Weights of a small mixture-of-experts language model, trained from scratch on English Wikipedia.
Size: width 256, vocabulary 2048.
Below are experts of layer 5 (counted from 0) of a mixture-of-experts language model. Rows are named gate (a neuron's input weights, with its number), up (a neuron's input weights, with its number) and show model dimensions 0-255. Each number is 500 + 50 x the weight over its row's rms, rounded and kept within 0 to 999. Numbers have three digits each.
Before each expert's rows: a language model's description of what the expert responds to. This comes from a sample of Wikipedia text that the model never trained on.

# expert 33
It responds to: Plural and possessive s. Final s and plural endings on nouns and names, such as Simmon-s, Dodger-s, promotion-s, Raid-ers, Corp-s, women.
gate0:430486547574455506547526556480493462380430505457491532508504507525450460511456487484545442471582402499498536498540572479462429526506500431416530485389574471581505484583554488542495527457493444575501569508509413554568498486499577564513470552511510580441495567540456519599563474468581405513504484488437549501572516504545509479473533545558465479500595518536437543548502555486488521444508444466522521545511517453563546456431516515513430509528527487464495433513595586403552514512469570484443504459459534477471569463524566512527557525515504520451421391500493590492498494580518454566578480503447487425503539417472596548544530488479460545450497438542511509515463566502454505473445521393460565451551483548594488426397510530460543428506515506596608413346383490575573413551473567
up0:456509589582533452472401483522529429489482478567518478470439469456453538497514556562570455485553495502606520519565564525420447450586566463576533454502523485464463570530487559565387517488353470487421525495510499587509598469557371474427504542648462561586467516490554532446550423519489483457464547506411475474599458494534503557481541533601576482536564551503477428520509463398464482454572407542455514419515546494465533524465499448536458542527437481545395441409464469481418446446545489509556511435464466493500485546555525585554526462520507532441456447532504596511438502553495521510498452510447513522472517414470543481524467507435455499510487512571438491537556537420434568437527471413531484513489513491518522393501571505519531548375385517475528501487494474414515440504516492

# expert 43
It responds to: Vowel-nasal word pieces. Mid-word pieces like on, un, en, an after a first syllable, as in La-un-ch, Laf-on-taine, M-on-k, plus cities like York, Paris.
gate0:539514498480561434528538474474554473515561539510540544510471440554562443481501528581580530495534477419492542497522528484535476526406563635426481428503490424466556444483446453451510521429489546555433539446590465551465473482515572392481601533500390626489421497570459470458487521444435373502526494558480448552546588527518492589449536499442446530442490533438525496496559568471534476497555431527446521473475499488398538477407483518566498489449527469461537572501488511405581482508395479471464601464453517511498549415559524449526512582524539531491462447542525473519518594493428477579435481434514525531460575464428379476513529460434499434458540538648459464598439517461418446565449422494539509441482535531476517454448528404484451430448492438576501533520491483489509482475516509
up0:537477518489468481531477584437509559496428426577459436532514532473546520415446486422564593447579446536471514489558465534502429457531529490504494478552477420519447478535492462548539541460496558452433507424488483493501607577445477448545475469453528488574511522606552480535524552481459393425480523525563466430481522552457487436510492430441536492418523549415509556493482576490463552588492392389540540505562450354500587470425498507543545526528502490503475502456504425461492499569506490508562428433500409535505440520485436515495615477445511508511422471446522551472406493534532466563470441424570579467465520492480585390490439560467560496548527522554591485436417586467521459472471425580463529464363578471483559469463459543574538478414461536489536507568498517562521574494493558

# expert 18
It responds to: Verb suffix -ing. Suffixes ending a word, chiefly -ing and -ed, as in spot-ting, tower-ing, tow-ing, promo-ting, plus plural s.
gate0:571537601476456510537531540522493526567437498546459488572460501524502522521583521433395463571501488481557454421504450575526485505483477551512506563495541474482478490560481518555469521408503420492425480483515470523531438502479558475435499451438489521463421481604544442576579539492492420538531478402557570532493500531445494463470503419517503455625462566512514492421510525378527487559452552463567483563478413531539496510546552552473486488595491438563475444515416499607573466423546507575460419439538491493444501450538525446554528640492404480516517439500500474513504470517520447462523466402516446540484358527483545545464592603544491500461440470376476522470483524533603485497597493599583385555555470559445457513464442401507505510552532541461416515444493520509472503550492469
up0:475479438423497529461499480502534433467504540441544580477501581460481557521441506527550538550535562504471599535413549547507486478467552508534433590458550614436465544476477530546450453481427491572515532563598541499498471508491516531549505443601430457454507595531506488535480469507498567549512558528451472486504561537658521492434501516442571473437420550469522520547511467567479426533495545588522439458424446421475491575560470473512474428491453509478491503507508447396578478525450517409532474424445502500595507516559472508475457537547515444437448514525438517457527503496487483450484625534429531542379459511483628470487471497592500534502540475482621471484438529475579431505458518509486534429581516538548476450591544494440625439436484635480479565541494526418604486505561472

# expert 2
It responds to: Word-initial consonant pieces. First pieces of words, often s after the prefix un- and onsets like su, pro, qu, tr, as in un-s-poiled, ri-sk.
gate1:547550484543490497437623439550509493510555501525518529436529493455500528521538471471427489523408463535479531553508458552492520594508410551593558595607534433559496534528517512455484544494470433537461553486532516572489603444495508537572501493406478509488474587440437497509510482614484414510467556525485505499478492510417530560471520528512562548507514612446362581455428503550504529481504472487427547547415577581506369488523500500580422501498538526550456395490416377462485502493443471482562469496522520442546501500501483519532551506524552499463463542484555563450541504556525501565565511537496408468574419482433597512546473535507481446570541466496561498534445568526519416395515575447599542590414479465546452529392523530534480465534435516501430523492539549528532408427456421
up1:476477487553486474521502588419516480427547513451505503505482491505516505616484399524394532509459543494495591556446495483338488606483508511505556522613518536445521569483509477517505565488339439486562539602488572539532582483550628522552563554473422489558493550409453521476506515534470500547485464437434597508453468502438542529557483512482552499491544484394519490503467470549490517573503431445475554428507532459482462526461391471525531506468556451527513408471518541486559504505534469517485508421512471541502589486510464410521502465525548571410513483451538623459640511447519540498475500602445526552573500538464486585476432527600434449526529539491462560418390459506552453534527548473498487483547475564512423527502536419516481521545552511506528439384561558504482520454516451

# expert 47
It responds to: Verb stems before suffixes. Verb root pieces awaiting endings like -ed, -ing, -es, such as att-ach-ed, repro-duc-es, appear, design, support.
gate0:453439486551497425509424546558393495495496552432444549493508576503502509508505570515555512542418548507511551495427580568495489477511469582462499568446614526514603449445552523540514617561484470556601419459520577526534462469499509459475475403542507557407548499485539393412412489456601570498454493401540538477484536509520446484538414485521486466483577544546480521449491577567488532499476625511577527494505553490487506453534510499509444378499480545452566495458470549541538482501520515407512397427495549495528521547548457498501529609489471473470440525458529493451484492496485494566530388521546478593583520463463530513405523572443500538500435493493586462570450582544486401514512491601597587475447479437500488529549479529457458539527486605516405445519537441503549475528424465
up0:515471485449486605528582476474496503509475417543569405474495527520425572529481361530473484494509503573453452431509486353554503602527549478496490481595457500480544579498412499550479428523468526437395557464450388502393524465537423521557545549511494568523461505483479509579524476516418491485534428494513543527501527502470464534474511533424487536515394460534476452472568487472468453510500462526518542439462482449511491491513525471496457507479568460533470546532510556510489514511490430586546538494480425450453483472476497485453412524503559597547553494567432472520516536439616558493532542526495384389431476570559472482592438395603511408493523492570451636429535434528516470479467536483425478526618548513506495564500477503481544384474573419408543531467516528485543514476537586

# expert 40
It responds to: Mid-word is/unt pieces. Mid-word pieces such as is, unt, mp, iz, as in cuisine, cistern, count, plus slash separators in coordinates.
gate1:565555521440497536486573608466476475513568495513547532532420537508547457546459624579478552508489467458486525449529585531522522508432464478524506518496535459532399487448525526487635532481641479494518440545524555584537514549470447428536488473461443476449489496491562453610525564496492501448563506597487544476536514513403511430485451461506475486410497440439492526565604438448490460439497552460550491557469509575551495548573484518582458529475586467425535525479458553515469476546530465479521536545569536398531404482458594529462499445440525515553516486378601521454379456418541539514478459483537508487503475463387465495609410487503494523536446554528437411482430496502544514488542480489457530530553472440603463438465460501506508513428503468466423648553500466515496440494393533
up1:480468461481501545425445475497542514457474528537528476443515526434515455455528382416476514427553521451519497524459436523546428526463526512498568406437477438609506498526453493474521545512480551585431606483589479519465405528495548550440514500494533530546474480613472543491490506485563499473467535469512527591427560526586483462555546548565621492541444528574527509445455485640418532540515473504446506430471544417499406555493476535438439448552435541498536482499489482427491495498399486579428472474493474597497592532508488456587462520538488458533589450555429472558561487583491482447539532458531450395443495430523503413440478392524448479531519523454509545577539545461471482573434555554555500551437443434497501499530424384441467515552546517566482517474489602441471533393571533

# expert 3
It responds to: Name-internal syllables and dashes. Middle pieces of proper names after a first syllable, such as Me-gen-es, Ma-son, and hyphens or en dashes in scores and tables.
gate1:504459445506548531568447601548487481495507591502526523499541509479419409519544541503506393553549587471508521533624463512473489446416474529525545397531415426466409527444506510495517616492616416586410597614556556509428557531561591509477465489471459649469545465546510573416517543573509537508595463455491487482517455432529482414492484448522480419505541540504557526525508509426440461552491498546503524509578485494528378456528424438496490487458509434586438535433452547525563569486450459528452453513504623566489475504518444450479480496477479465443534555453470482535472579531523490460554429494459549425568407511507534527440458507497464548468509652594481454504472533464491525494485416480543469513501508523515430514551602536554500495535493535553512465491563481499502424473528513
up1:532502463464460531417561499378489538486541475490479581484481526522483537491455525513367498512539412457393503521447512441530528541534493547526536533423538482463556522518497531525498482623459461485424464431376496464508468417507431516483466508500637554562527471589438508454486523430496551585424540553546544533491528479549559616545522421606449486476442464555551484525469472541504486491583494461507512450420475552494569531486509496492442432523502516439491534474545515488521516550565504461624485504506367482467519502529626419498561560444550466470511480610407553467461442522587460542447532498564542588432585534526335471431505476528499466496546433463559523500449493528513485406494526464442482453483524463552504369535523461417560498489537473558580488446546520539508531551484515

# expert 22
It responds to: Mid-word consonant syllables. Middle syllables inside longer words, often following s, as in inters-per-sed, miss-il-e, sim-il-ar, Fed-er-alist, mass-ac-re.
gate3:519528594402598489577528508454585529585545501439483519486542494517507545491547570580463483463547523440568528535579505390439475615412458435535461419450462543447496483497535438540550531467476585475467457523519514587544542512495398536513540510534570488464514591491435453474458534531471520468499549513521438446447530493570365610495516518496478483462463574428526524578474543527513483441485416485399555443529524524534508511460480478554500484472513545465503562413458477470551520554527374452505523561583529489429452377521440448516490566525517513530450588541545552510360447447461507502559378486595479470517470465536417550517508436555499470448520400530495551522485439452433479510453544524572443572410519504505482533452470479517460481465481506515499449476501461453369439548431431
up3:492587503426551481536491537483593495629476559385569480431560560461509589512519528545453466479438513518535497490553482436543486526453458459545470566539464431459424457463444454554580526506400605401451550479536506563573488596527530544491501436587531592555558593450361372447421459489554473478428502497421432453577598577536489590518452534472536475512491480515492531487442568508471481439497469459514497472518550551528497504487494486492545513485457568505507498488398468506515519607506454443504541518557501421532421479427486441480508512462470509530445450537526567509454512542454478435537401528604593476464442524442575566483459501577424473526487543501617556506492536388458494540543518524536483438474537547575523498436511437596451502484476575475470498483448461477522488454483453